config.yaml
num_hidden_layers: 8
moe_layers: [1, 2, 3, 4, 5, 6, 7]
router_score: "softmax"
normalize_top_k: true
routed_scale: 1.5
balance_loss: 0.012
lr_router: 0.000602
norm_eps: 1e-05
beta2: 0.99
max_seq_len: 256
train_tokens: 539000000
dataset: "wikipedia_en"
Below are experts of layer 2 (counted from 0) of a mixture-of-experts language model. Rows are named router (the router's row for the expert), down (a neuron's output weights, with its number) and show model dimensions 0-255. Each number is 128 + 24 x the weight over its row's rms, rounded and kept within 0 to 255. Numbers have three digits each.
After each expert's rows: a language model's description of what the expert responds to; "comes before" lists some tokens at least twice as common just after its tokens as in all text. This comes from a sample of Wikipedia text that the model never trained on. Tokens count by the router's weight.

# expert 20
router:172157123166098115125142147119135127095134155132108122133157118133103128104159108106155159112115092123147151118148088096139111125146127147115115137134073128136114099092137136171147097113119165160149127156100119149109089114125123124070116132113146108107111165144140172138106120138134100133088114157125204132095101130103158122141157137135122094088151092150164136140117062123112137111156161132125092131140148127121130153124140119158126149127142114133156149093067113104138141126144118117124130127118142133107140147132139163100119148152080119128131168105154176164132180070175163148109148110121111131129165140113130094138122137176132090122163140177096168140098108163114102131150116149142118108121127110137104110121181174091135108090118110115131123154113120125124180139128186
down0:106098106152140127107126129124133132097124124103136053146129107136149120125174157131108156123176080106147164127097101134080120110134116123118137146088099145135084118121168106122117113096127162153115108114129125148127119085151112134072121121084076150141144125117166097172131130115121169144090149084130136136122133093117114108135099109110128108121146114118129110118100132130144169124111139134124143122111149121116143103123108138098115155109137105107119153127116067091119157145134115135125139116125105097106092116107134151123120112107089103156151142146143156162167125122142121120123129133092141157114104090150100089093099099127138166139143159162161168102133158105209179181129126143121094103102147128117134151123141115170070106153138119170151094177132105154166117126150155
down1:112150125119152123135090123132119175095143121129123123158110108114098119120134168149155154101163087090117146136120142147094142160119143122159085126131141122151174163169118109096182130118163123143105141135137088138091106101098119134109094152131122118156138158128110152096134158137177157168143118139124101150093144136157123147112108094135162121136066095114155123105122106140107136125107115142109135140123142135123117100123119150153140102149170109108135121145159161118106104113137144107125145087137114171113124131108139128134116101132151125097081127100173118149079145130124152106135178108091132099168076144109107185114108121131090134080132177133139175181119081106130095126119152112116142134124093154120154175120137140171180114150093136149096117125105108151132096145092151
down2:117149117122124119122119100113172115152152102146121107152143124090119158166139122168160107091184082141103139125120132170122085116129111131135124149112116158146154075127126124103157134170124136145112128126128123081132101144136145186116145087135104134135128103113156114128134122133101127149122094066153174103068092138133122169126130107170162103118115109114129142165168088144105078131149101123130137153118102134104120172103117089145127098124117157147060118126133091134127129115112147128085127117130147136141143162125112127127135129132158118143115129140095118169126131111149151113111133106126105116114103131186137099114132129125085116129135116136133122108131114167113118149117153085109086142123201133138147110157110153196171115105143113166136157158144094147078162138083139
It responds to: Place-name endings. Final word pieces of place and personal names, such as Arling-ton, Charlotte-town, Gullick-son, Relsum-ia, -ley, -ville, -ford, -shire.
comes before: ",", " |", " (", "'", " and", ";"

# expert 48
router:125114173191146126114127135134129149092100139129121117112160109093145132087139121110148132080121132124131157084158084108142162144091103132109135067136157152142133095122107133123134142135127082139105136151109129160158119112131102132140126156144106117104148097116125142149122092094158121072071124130121131152144146127130204128112084121188126157135126112073132139103080123116190133129124154142122161098117117120122115143151152153136131129088148096189071129110124112102134125117145137154135128112142117143118151117142113079122130150119162117126119128172146093128114141108110104118106151091170120160097124150115116088125140086123120136084116114140145107147119144118121130090138088126133120156110149124110107121139172107110071130138110130128119118144137128171154197076150132
down0:141150144137128099121111135178139134124111079127124147118124125165117101130118120125149172111162155105097120095110119117168174121120172076118096125175118152152114126133177099142108111102110095135125134139124154107129160104094139158114126109129138101062096162087149123140119103139130133114137102110128112108192133123151096101109168149138145125117125145146148132109154152137137172120115130117121138152084116149102152082140126125105119142120167158133136166103109179147108134130113134090117095189107123117152141150103111097121124070127137159143119110117075144154089133127084103083164111126117133128114150113084123064140159139109163143099120117117125133139100120129169096113095074133125097123089136132091122094103143170129100137114147162138142126125126119142140101137177157
down1:135115090130119130128101093163103125137137163133089172147122134099169143145124164111119168154119100135119136090142117133154109121100177090131160143140175151105114123149048131157151137126130085107117150153123159120118083125138158131114104161115141137114191147130131121110148111119114157150118154081150115104096132127120110152109150121151135106127101155096146147125153177144102108110156111144154121081145132108116122142113091112104130179146116116131142121127076145154124114111174113107137129126119105111125085109122133139108137133087137104139186132153157150162082119131151100142133152094119075141153173136165125130087115128146104130137114137165116113147192150108117109090116112179124140147112112149138083107100131138140162157095122119121151104140137151087115137089087138
down2:152119110101171126140147118136112146124070161103117122131139142115145123135136161120124114117114125132119150120069107110086126119127115133194121140158124121140135127131106123136138112103110142114095092114138152109127174128085140133123105127105072155122113170179107097111120118116157119136134146132105157128135160128122094136188137136078126107132146102071170128142158160150143119161160143125101104095112142119141136113188144119127177126122104113135121096127129158158109169134159095103119136150179127098165119139116116132161066147108145162135123094139161110134161168114139123118087113089104125143150124108138147122114121125074072114119083080116164126093139101108111129187127107135155120145074130108099125119128139139119130126143145139087094139121128163146185144116163124
It responds to: Table cell separators. The pipe separating cells in wiki tables of results, votes and filmographies, plus semicolons, dashes and equals signs.
comes before: " ", "\n", "-", " L", " Nominated", " —"

# expert 8
router:144152117123118129115124146139122140134084111164129142134091137150138127108123155109096117143139133125076122151135159148160100122058131106107111127130127143142124069134196165092100153103118118070142121084132124145121145120125133137160126131114138128105092122096127136153144136103090146142106118102131173128070104149105084095100130159136113174095142141140126130119114166125088154133129163143127116110123139133143129117098145152115194105110121143142056156094091092119107103133131123143144115090140113159123140165098121104147137151164127112114119124116165107151113147091113131125115132134123121147148086106130112120139137135114148130146150091169175129098054131139042104142156125129129112136088120114143104127097127125112087120103169156112092112124128137123096098104120100
down0:121107154157113162100123148095040137107140159142099130127120181157115136136109162143101111125107112148134142145164131096128088127114132129109112120150172119113151144123136125137108128147192182118130122113157112170120118108142151123136159151142062130135125106139144149169141139096162160161155137119141137138110136126144127146111145123103102151099079100134191122086159127136096115166135143061102134117138132148102119125107149137159073158097154165093109118136105099119134137107175154152126163123165125152117160091096124153146073089165138164130114161116123097103087125154136086134099089147126109121133157119148167109114149065136125146131116141150127111163113131100163140133116107137120126147119157130120146122111112142129127120145111125142111118159129117141106116092092120
down1:176108074129132129122162180128131146099135123119169140158077148121140127152133129123103106107133129117144152115075118175117175123159139148132077118148114163124098100171144081136146095140102113129100130179111155131140136111127129127112078146136106112113165141148114070117152144120143119114093139124158171185131112145097154167134164112133186100132129117162117140163136103119147128152153168126158113155088119126098130103139144124110107138069096109113127126120153103144116148102148157127129129134106124119150126140143137106116116139149072139106107125091104138090052139125125164113165144168108141080140077149145125127151126105152116147116118114140133118159113118131177108133155107179097119119101129134089130145134161085107123127124121133081147143111127112132105111123148137
down2:164080136142087115072138131115140150146135134116131125165107137173161161111133128154093165147143128104108083092110100131117193126143101132093107108108124103152136131154125088114129110190135095116139127176150174165168187119101109132083146099139103137096168116114105158109101125129158143116158130118125133162133132143142148116169133126164154071090105147142161155140126114097119130130134145147115123107094131127082107102125113123104146112137116192109111140132118117114133139106099136123137099101146113156138145121128112092157098104143128084131134090107107164162133121123130116109122150137159129157133138138168149116075109096135120095155118180143147144171144144152123141133073119150129127123123125117121176172108156129120133136093090137134129122087120134068146133148125123
It responds to: Quantifiers and heading breaks. Quantifier words such as any, all, some, most, one, plus % signs and line breaks right after section headings like ===Cycling===.
comes before: "-", " of", "\n", "The", "In", "==="

# expert 41
router:108086107087136120125130149105095136109085135124129123154139133139127142107118131124125189109152144173105122129105102120154131128127155107146148164150110114149133196106103126119097125133121154098154117135126159065132151091132125144143147130113123110130136157111169136113090133155169129135138137160084128095199131116090094125160106140151164123097117166118094109132139153132098153100112077142101107149155135158127089097109171143103131063125143122113120111102062154090146134105113131117154138112123139151151124139132149121147179119109117118188131166112159136079156139119150120101136090088148111189121115136128120155122131142150146081134164100130133112149129123136174107123105124143141104152121110141132157154123122147103146148147099142122126111123087087169127153093121148
down0:142167130136135128101108135137070115150131127140157143154108185121162095168129090157142175146123117138139120142133138175126084149108134153162103130172131155130115123152104153136140102107132149139110184162146169113121129117154149153116134131118121113099083108119155113090126116112151132113153108162167101100155181129098112137118087138123151139116129146137077079148127128106157156125131108093138158116138182136120087144128135169136117114143093130137116097132152106141114110096097147153142161103139145133122079129119110146089116109142137130097187131174147095121113152114115115099133145125156105133114115143126129134102127158135076103136086143183160121136154155115090130119170088138107143168090138125111169120109140116127145104129136125113190172125083130081112144144135110
down1:131131169114134148132117133149142114139108147139113125183119100146142175124150148120125092103130128110144165111101162154100163118110131118155115080081133128117109114191149150146152154139133095131133161139102133108135124153149157123127122111112082160112152164108122143132139136127128105145120149127097120122132158120117115117123098178148091136136106124103100061110149171136107128155192137087153129109180137163124161118123159103157148148113115120113123096160119146087110138124137138111114125144158144140129095124104157142148165153124143139077129125121111165121144121105140111153147134152156097111169117155140097149060108147137110136137114137132064090137141143155141109097144149130119169087119108159122099092106154156154094128114158103201141146132106093130112123145124193
down2:156138091125108091127129129116139077179132128141123109111125122093154104102135145119126148129137140129115147126140102155098114152148139120142093142140172154154127161067105141126164099108151138107133131144124075103147107146158117124102137074175147116106184108131113124124121134153181113155101138133133118099136102157120137143122105112133147093098156100108127117095110118120072123121126104091141099145109119171110160141107115117160134122124144145100117116162119120129114103141151070100112048147158149134159142139156112130094125109179113118192100117120139125118150098094100105107163170113100134107091122099142125132090131166131129160136107131127135106122173129139111145125158173127095176162123097131174097110136113164135084122148101113137132138157157082120113150137101145
It responds to: Short nouns, measurement units. Short common nouns and unit abbreviations after the or a, often before a suffix, such as start-s, bomb-er, kg, chart-s.
comes before: "s", " of", "ing", "ed", " in", ")"

# expert 32
router:124147122134128115146152166118148104153124118132116136119147092146135125125117080121147120142127140183122124133159168118160116139118064089111106125116118120127129054141136138132106071129104127091179078134137100134132115144147132096162130132133187157106104148159123119123098182154143074133128078127112123128111134102109171131140089132110115167147164108122131136126107111133132130156144107179117111121131134127111120069165087092156121102136175165120132118140130148129117107120061147154125119130117116112128095116151114167111172129108141123125151104151080115128173111122136137147118120125160096125073096144104140146142138089112062112104154140106096153137141122108095141079133055153138129121135103111129131131130121160130119158138135123154124126108091113093155130109129110
down1:125111149105104094146098136088126093124160129146102117096145109131112148090140110131070135116124114163086154110143123099105153091119127132099176133117129129139141144143147127134142153133154106116131135130127106131117102153070153105144123140139117135154132138162082159109091127108119156106113121097175145140139106130128127155105132111172137062162132151109120094122160127119100153089143124129174068102162097103079107114150129116124123137124114064117144113082119090108204115143118101093127128132111079132148145141122126155144116119146144179164126105157151128115180147121162112151090127088121131080124105121152145151121118118110127087145131151119163132116121160101163140152130125102109076159134117143155119099111121126141092145100124138081122133128102109139118126182170113
down2:099111154050120118125159147174074108130125089122140105114171127156120126114121141123135117140120193145164127102154111137135157111124142079096123119138089109109130112093107144116130080146118097128113106130161137085180130138125113120149077113114127139146147101144130128176113153101136136132137119064153134141051138127131150151122126159152141101136102106079128124114145125157119153072104103106133183117103114143114118132109144166131102085105105102111120172126161129119133164148127110124141100143115161131148112131119104142142133097117124136121123146102156152122144142107128136117114184125131111104130152149115141177173142106136153107153092140134156112107129151175115093188136123115098140141154165118146140137135121111131160077139111158134148173160146094149125097133119116
down3:133130121187130123109143097136115148129156158114114146149128110122126140156174108149158132140071125117126144137118121119146124148154135104103127131132107126116143138146120118107152132141149114130112154149154100127130134135119127166157104123148161137148135161142088173111126094116128114117162158107118093146174101169155118122106102121088107119149111130116117150164139104195115082137162143156090134145113078141086133113119098142141133123117114155162143141116088106160131193138103156070115135123118161163166151148115119089133139129195122148130113121124180145129137108134113108099150187082141116157122085147166152141150163125159125142114156117136107157152128184161103132091151130130082121149116111115152110118100126124136163188116121157103158127131088157146091090127104104
It responds to: Spaces before table numbers. Standalone space tokens after a pipe, colon or semicolon that come before numbers in tables, like "| 4.2", "Coordinates: 9°".
comes before: "1", "2", " |", "3", "4", "5"

# expert 0
router:114113121106174145152109142163074111111149112135150148079145132081109151092124119156153169182135118111114165138117126115091138142155117093113116118116100111168133148117114124101152109108102180117118128157119143157133143159138089122122144123110109165125101149113131152130132116121160167105120093117122112131150116103137108126129106136116119141121103141130121108106090158145188132140157123124124138183139122090104105105151091159097117158173168124122129109162131137139142095109114121087137127136090122094118116137119158139116125134137149113151145168119129200132100129150108085204165130120121164136167139090133175152117134097163123140132126134134138064154159089104142138114144147159112123118143085098129150122067165128142111134179126151091132162129109133094147122144107121
down0:137111129079105131131140139142158128113123144111119123106122123157176107074147142135085148144125110135135106172081155153139111154089118178144129119121115128142086150131175110123135129096115119129163119075121143122123121138090159089123182144169147106100120113128181129097112102186121126166115162147119111139153124115117150061093151144173164077100153147099156154153148127102125114135073158132154139092132137129138130152124103081121172103115107117147131125119119138146100116126156114131131129131111171157132113102151090089165133084113103088136139087153085127131142156118136099100127118142122142146120117130108126146094146126147156163122093099117113108129114120084146113120128139123134133095159129105121114100112136131142092165121147103164133146132157127161158160168183108
down1:124121148094098124104138124115140119122095132144123117119095136152112118137120147123135117120153124136114138124147150136140167115115131157183147134068144132124115134145162099119141171144110118102115118155113143134175146102130067106133154137141123118104138093111137119127111139133146115111135085131120108120102100153175151162132118187139112119151135110131110128135128175131164074144161140166187132118117125164097140112138106122143125144115142123111140139125141131147103102142114123143165147142160108136122143135088131133132107119071117126129127151063120138122132154157129101147092155127145150118167131052159151206116172132087146135120135047102138145169114109181161132072148122156101155115117116091147163128148138133140141169140150124093113153177090139161121142093112128
down2:151105122137112082130107138132143139149111147132115126134115137128098100095126073100126094150111115137103080151126107066109130114137162173141142150090119148149114174130125153095117154141155148154145144088132112147122126120106121118112097136092175153105070149121093088155114150112149120156130088137122167117116131138149119121166117130170146110113142136216116138141122136085131140126131119167134130088163129141120128098147114121125126152117166112136131210131160126107117132128105120106141114124121140154114136126158133097160088086100135126154117138127121148139154097131160127135112109128086124142130128085140128119123143072117151136103158092160076115095083096124085096148101187152134151120152160100147119153119125140122116151093138124109135098155136137156087156088100113
It responds to: Mid-word verb stems. Middle pieces of split words, often Latin verb roots before suffixes like -ed, -ing, -ion, such as Att-empt, per-mit, inte-gr-ity.
comes before: "ed", "ing", "s", "ion", "ation", "es"

# expert 9
router:150121108120134104100119071152148140123127104148129145149126124138149142133158142101115136079119127103125150173132168156099112099142102130111113114146153107142140144125104107141107131115197121101098132116108165088131120145109081142148128126134114146137119148135138143096120126067158156163088110139095113121131117146119118137126130166129100131146126120154178110115092154124100136107120126116095195086142148143108120144042133127135147144123143091115106112122104117094190134069105113127150119123091122112141098086094114097131138092105123096133133151069120115111133130136147121092118137155137130115105147121140106113110149121122129174152129130082127113124153168096125114180129128120129132141146119114095126139118128116092128097110137102125222125129174132108143092073147103
down1:116148142118138098142146106115183145130133121132080126140105177148105119139118141121099136113122101096118124158130142144089154141102134126147123126144092094166131142162150120123130146121139145120155151123082131152144158141122161116147152134128109145089181143155144110124154144112159139089125144152117136141120137134108124077149120112105161155188108146119130137089092099090139134092091142130095132110139140122110112141087122135132134135123132113161070122104140147151136144135138121138120138099170157114147141160118085139126130107116149120172096132156153154115169099126151137093117086124168123109102094084186141152155157085109146136148181077146111144114116154073095125172133124152129111097130138086107078133162109139160107181115146083136111144143190162105128116107145132
down2:164119123145144130121175126115104140110127136118135119125118113126163128123163120120151122122093130146125154115107147139154097141119069148105145175076113152093094114119145126091159089096132097113148169121179142116120119144089190171157101138088125121112078127116119132118094123127169060140131130165108137135116176146136124143146150137086133142160103173129102162157116156125117140130100144142111150151134084123100128149104142115157081117105114134126120136158133148122113101106145177154116104098085113166155123103134110139125123185111149127110103098140116087140115141109135122143118121149134108122094149157159117107112199150115116111096146160147157163104126149124110086127110136153144159130116196082135156130141151146142113138123149111099149093136147125129179116105138108
down3:161110165160106175128130151133117151127162138143143143061101092151111174136097084097101165105132154144124164170111169112129125118122108166152076077095107132147119110129117155133120122167114098185141136151095118123134112161119131113196111166151137127139148177130154146173162135126119181140141116128124147137102136150123155122149106155119108099142096107121139103064137168161111147110121165135107160116160149109120116134179136138099080152140116116129153169089134120126134129168139167101123135142170114149179131127104099118131133110139096140115155135096160144115159135122159151089139106145144161114121107161106116138126102124101160084111107152137117127134112141095111163141151075140143141124134128099092131119125137128154140133109138093143118096113126134127119136105112102
It responds to: Table cell separators. Pipe separators after numeric or percentage cells in statistics tables, plus closing parentheses and semicolons ending number lists.
comes before: " ", "\n", " —", " +", " –", " −"

# expert 21
router:121131129098167154107138079099136122118155121072145068111126096111138103121094112135164115099154118171145098177084106178090114115153130188113103119135105088088126119132104086191114134139123166137137168160187181065129128112145147143139110114126111111149109183169142124136145138094100129096080128122124138145139138111081115116093124133133140118106156127135135127131141145107107115162162121112129139112131144154125113102142122121132120149136127156110091118114124151178136120095123173102134113116111116100139122121140119135117116132155115074168106123132137156155142109102138137179103136146109180122118138136137132147101093139161125136159145142114156187106116162157117078096134162094148115095090104088132137115138153111135118135135132144144138128118106143152114113141120125
down9:111130145149110208125149136131135145129120074113108131096161128099118098143140113143109095120095144166116129128163099176132154165171155124112127130100086102100112116144170126160162133092100151119137130155121107153113126179144148111110142112155126157107131089113123103111119129130081107087168117105094120146105120104149175159174077185136104124141150094102103166133133106107094137125137145090149143159150135151145127122127121096126135106107147120160111092138094123135061151125109140141131172118101074092111096150169163104120087148119142151083158115107153156105126104149125143107140135155135121123142146142143129138101156127162112144121175120134169118090117120126154108142098150139119162124148135146141148116120120132099109162139134155113099168140083125147160142120121125
down10:137121189118113118158112109117090117120113117128065132117123119057127134096129090152152109112110124153127169114134094143117102107132158095110124139076154121137102126129122128118120135169194134146111128096115106143139111118118084130131087138143118164154132125137151152111159129144187118156111090097178145121103085122127104117146120150090141149114148136138135177089159144108130066173129136079137122161129141105132083145119132136081149101145130110115140131098101125120135108151106102129131116151097112151092097150147132099123096154136116115150114169111141114132105073124120159160159163108169161117165193128091131133115118121107120120123112138131186120153121146171168089157108129138096123147144134149099146146127132133112124104140129103143130146145115116142076113150103136
down11:098101158144115134128117143133144145138136109105121138119111135116093146087149114146137092164097130116139126124090147135120105136135129135108131163116077116125102174136142131124119088148123112081135112121154155131142137093108140100119127134148166167142160143146125152159145178168130112112124156143113138130149141187185151082132155083122165133088115070098112140125135119130142145128157177160115078135090110099164150173140145125130085146118101111110120124113163166098159100140141115112102121088110175119121113095100113114107179109129141104126122114122111129110146158127123087128078165163179138127141140149161139126136149133102098148140097149163145160107109115142128158106130151133118172114146116118094089100130095144133105111118117124168111175073164072118131125154110119
It responds to: Final date digits. Last digit of years and dates (2007, 2023, 1971), also word-final letters like n, plus century, BC, state codes.
comes before: " |", ")", ",", "–", ".", "%"

# expert 59
router:066101124106126116156108109159141144118109116122129103082165128156128117095131184144097121072131133140137123104170081129135127150105133141124121136109156160138154155137121121138132135120129126132148132103161126154122138098141111141072117133128134156121133160132154140147168125154145163099161107119146130100110120140156115128122130152068156120113123121132153110161101132130113068198144137141089125128112117138116122110163162131149117108177135112126138124147154154149096132140120145129115142085180102108127119082130157085112092105119114160113144121129097155081106125130170133090126116163125145090150155088139115126139078128147137149139098158113161091209124127119145158099116155117117157157111141160148144112117113143138127143082182172148147140123137137120072097140123158
down2:157126127113135097159154148144158104104132118139136165160135184136102141088125102137110152126117118151153161118115109107129135131124119168129143124084133145138070096118148108132151137092153153100134169124110134118131122179152164102140091104106155130181140147131113118118152134098160146146132124130115153144114130102091124113135102124141083138141135121136153100109142159148078112147105152125100121104141071097095151080144131156107127124148181161149113105112172129076078126132137144142121112147095138121087106114141126105138155109120109145154119107122117147099150167159106158140133166148098131154113207130142108179092164138139103120168117127143116156118093142116086111105107145161112092147138136104151137135141104089180162179146155107129140108107118130129146135080117141
down3:109106120119108109153092077159101164166103105132142112143184152168118125132105094117091113147107132170125151136111155164080146137122153118086136134139058150134076176132170110080149161109096093119142126115085127132141116112137144186132121139131105095102117126128136116123157134121091154148115053141128126129117109133112118133141095132121130145119135147150096141135093176161121150161116114112121141140138135140126089114122073116159150137102139126136085159120156144117179132141127169141115128104122100110104123115109123092125127127108146115125134102127201130087151143149148141112112125108124138107127087130126115103208138133098177155115122141157072141137154161118133117157086115152117125143149168091134111132143122145123135138137114115116150141100143154130141089120099143
down4:139151139134107096118151134183138093082120087146069139116119135141170120127097116123130146121148120123132111148112115087115109140134117133112081144119134131146133130163109084113124086192140133135158122129142149101126123091136137136120120101139090082079123137140159131100124132066126085165136186134158157160132118124105169134126131120130115137102102103071075088133090124145114179129141179131161130133158140109096156163148145094174151123119122139120084126117084125088174156192142125102088156141137136118127109150082095112134115118155126103140126141092123107158156128123107139121099116096166153125148127141140174108115134135181122124133121128143115081128097093106127109156113150154120148099120108110124138157086141113127109128129149122096136130109106147106145111130140160
It responds to: Year digits. Digits inside four-digit years, especially the 9 or 0 after 1 or 2 as in 1949, 2010, plus the word century.
comes before: "8", "9", "7", "0", "6", "1"

# expert 38
router:131093105136128119148114121147123137127153153106139089140076104150126142104141106125130123154115129072152138163057154099113129168146134100090106089137137120128135110162121114193146097125159142139129164122124121139142162131143132134099148141135144123118115129105126131123122144155126172130106133097161109130137125126143117149153166140112144119161095084159087145114113085112157131122119160117215121123122137133103136148133091152083164143127101208121106186121133155100111117110122112173090098147092127147099111105121132128143192097113141095128119149102111134130155130178136118168092118130111122128135145153144141125196152104144120150145108155138076143083144098133110155149141079130136122121086126120127111128122163142147103143149161106128101132106122150143140097135113134
down1:143140085149097116079153176119110147149149156129112177144089153131170136136125128153132114120099120091130112127089117099106169119135127115143110137123129150099102143149106135158127121150131133146109158127094144091135127124124081179108119168140147117124139103127109155112173128134159113143116174136121113117132145091140111120088115134148142088110138119105138135142152094109113137147164147124123130115107135121125122164155116134127103147111074166132116160088127123111137120145104151161119141135148089129162145139171126063099111135149118156138152123136093151158116100161104141127122152097188123116157190115113112139140092149137149108128086123097093160144142115103161177076106094125135081130093106106157178155124112140130151089109129060161107122147104153114171136106110106
down2:113164074161111109104125120121164122150127166111094175152094148083141122149147110148092173119112137154134134141118133172113155107133095127124159114155164158112135124127124108142110085150087120085120143124094110102104086100083123116094097117107065130182120156159130132131160077122101135107135099142160111094093128118114156147132151160101112143135130150155153142126132112157105121163115164136144094146132072137127098131119102146118120171119146144095113142170092141139117129137136124132128161092151124115121139108135108171127087137128112049141099120113133122153087116135095121141134150128110093141145157091128132132145122141134115101164132146085099123142126175128136160115136133148106112115133112140100129096085101121121063136147157115142113105120109071160135151102124149
down3:116159137139086182105090204153159133099102153170131101133161098133148097130141100102108132140116089191077112101131151099114161129136089129130099121122125143127152163166149139158145136157098120148121110129132133093136035120089078151134151123154112140116131119101122140122146123119089138125124125121110098134097141108133077101125146081128118165128158156142155152145114092127111100144138145174126097119153092143152125121130100095137130163114125088134117145133113116119107156117134109146129105125145098153100159110129130131128139090130109104129177124135154117130173137113141127127123078142153126135125165100107140163108132138098152181138155130167116094116164107102115140121135121162130168091141124151098149109110140164114168120145112117143137103077116119134148125123093170
It responds to: Prepositions after verbs. Prepositions and the infinitive "to" right after verbs and participles, e.g. chased by, agreed to, communicate with, maimed by.
comes before: " the", " a", " be", " his", " their", " its"

# expert 34
router:087139157142152127134155140119139103118144132114120124061127108148166190110135131103100127156105185152120117141135123087147163160115088154109173096182085118104161110137127130110121130140121131059170077157171145147138118139130166110113136121120164130114150122128106114135136123134133116165144145137152116123111141149145125130128135108154173176145169105137111123169153142123170109119118112106130107124134136112168153131175104135125171129152111158138132170125102129116128133142084129160136116143129142110146173149122126135078122132117118156114106125129142136091160137116118150121107099107190137112138092159113149147118135114112091103130135138147106090109065152151104152111131139123085185137147122122109140108163158130150144163146163157136131122122154149111129196153128172
down0:108088117068168143101118094092134151170127159159155134085100089158128095133127197150125088138144128147132121115126140112116119138111159115149119164178142149147093120071110140145063128184144117143118108147118124137119133146122130149138132105136097089173149126116117131098151079131121131118135127156101135179109133129091136128139099134142182113161128167113098124134141100152101150173140151186145100138141132118121102080145130141163136120103115126108099134146099116122095085157122120127116142107132148108096108124107158147097117102093156124128120097143111141123145140128135138112093177104115123141183138118091126133123153083103091119131146139104115102134090140150079122127138156156155155127110118106119083100119154151119143121139113143145177086120141125148104145142148159
down1:113101131110095127101135094112154117125156126173124189158092150146117116115143093109135148120143123132105109172169098148145121128125100103078166132128098142079152130134097126123122146138156139139134077149141110096113128138143086085160125102118144144151124109138147130165100126123115114126122146121137099119139102101098135118107096125140102135096149137145142152141084174171155083103115133081133142138096093106111106076151096145098111148119146120106125141101137175136154163169088111153141101190124094147162118129119154170107093123146115144105130131115091145126134145111133129122165126104104150130111111143095087137155148122140135120167147124113089161132149127093112151149094123106111148103191166117141106111184123136113134166146100130138116191140114136119141152166092149
down2:100100127152118140100119137097113138094116133131148112103132095161100115152093105080139154146151105098133143105158132163156092120105134139154100142114161171129087166090112117136171092117070146159161135164091134151116133110152125126122161131119147117124165123147163138156154136146131165117134126083091140126129147111120146145177117147153092099118103157094126152083109113189146137163112158131097187132159089132116150114129135126097157153129165119120114108135134150139140171154136129158139130141121172118116136162117164107157171107080158090140131101143101099121092151160138133155111130140110176179132148152125137186124145151138155137073156114122150143156103122095112121159128104112112089127150158167127117131117109158155145132145142101148126128119172144139115121136124119
It responds to: Standalone spaces. Bare space tokens, usually after a preposition, article or comma and before a number or word, as in "in 1981", "for 97".
comes before: "1", "2", "3", "4", "en", "ac"

# expert 52
router:135152121104123111175151157120143150068104138131147117141131143099098134125117108105133144110110145133136097146130093152142114112129124127118169114131057087161100115116109070185120106132126079154125176138104164137119118052123140128108124086138129104070137136154130125126115132090098133116156130121104149108138134129102185143087107128151161144123137107123173120114171120138133125130101132133109122084128131177115117151136091173120122157120128113146170156098126135114152146103164123149135145118089148142129118169135134133081139162098122127138145113102154154168106135135086131157165137110127179136096090154146117126157147157111100144077094117170146161088079118121078128140144094107156121162146124108110123119121134124131186117112116132144135108132110120146127155133119144
down0:124146105113125137114076148186131133151143109106184133154123127110086077086126136108145102130124110150112122122187109164079122145156155140162109086151150118162136111066136136145102113163140145110145129110104105129105105094107149123110100068147150112113138177072116122118163155154115184163087109155123095105110147137141125108122130175158146127113142163143126123105131112102133128124110088070140141119154135136112099149095142152142140145142155148123136142162136120145164099099131110130148133152119130137124138105102175147133128188109101121182124116136163123083138116138115094083130093142141113172124172118129163122120106103148146133117153102116124117105136137160110096070110116150132145098124143144159107116145100169140122128128117136123133117112129126123142134129103069
down1:113100132127157127118106106135091157133077161158074132135144136142086129104086154152136143107113139112122101176168150115112141110109117118098147119090161093099140107160100154152110171153118103112111108133154096152165115153076144153150120137103115097114134125120136106089121148138151149149113144139154110088107095094095125126114104125114144124087143139105107131098153114102140175106093122120091118142134140134107171120146108137122102109142135136158095135082137180141169149100169164136128118148096131170112124115125121119118160130103195126145125151117153129139130111105096129132113134122142127167141115111104099141072131088065175134152108118140160162087093122160093126137140094128104155127149112143122098123161131120140096152147149144154071174104107128125154146119153113
down2:131134121127169114137143104122093121124120124151142133140144110126130155136166128111178108148120125126166132142092121099080110183162160141096140167095088121181167177125114165156135130119136123114109151090133116133113097132108112100152119134123111132133118127145147179144136139133098106130149126056120114151147121155135102163157136099119155138132166116132160143147073098134120068179101107120120097084137110132159147122126124116154098096127150078126112134090093172141111154112122126130107157124119164108148103173115124094150142144142117161171113156171135119142142144109105138076116156111146100096146170125130146122144121137137140155125100131154147153162141119119114108143107099119157148132167058140099117137119134134137133093149110073150140097111124137147090106127122184
It responds to: Closing quotes and brackets. Closing quotation marks and parentheses ending titles or terms, like "Silent Night", plus name-final words such as Cup, Championship, Stadium, Airport.
comes before: " |", "\n", " (", ",", " and", "."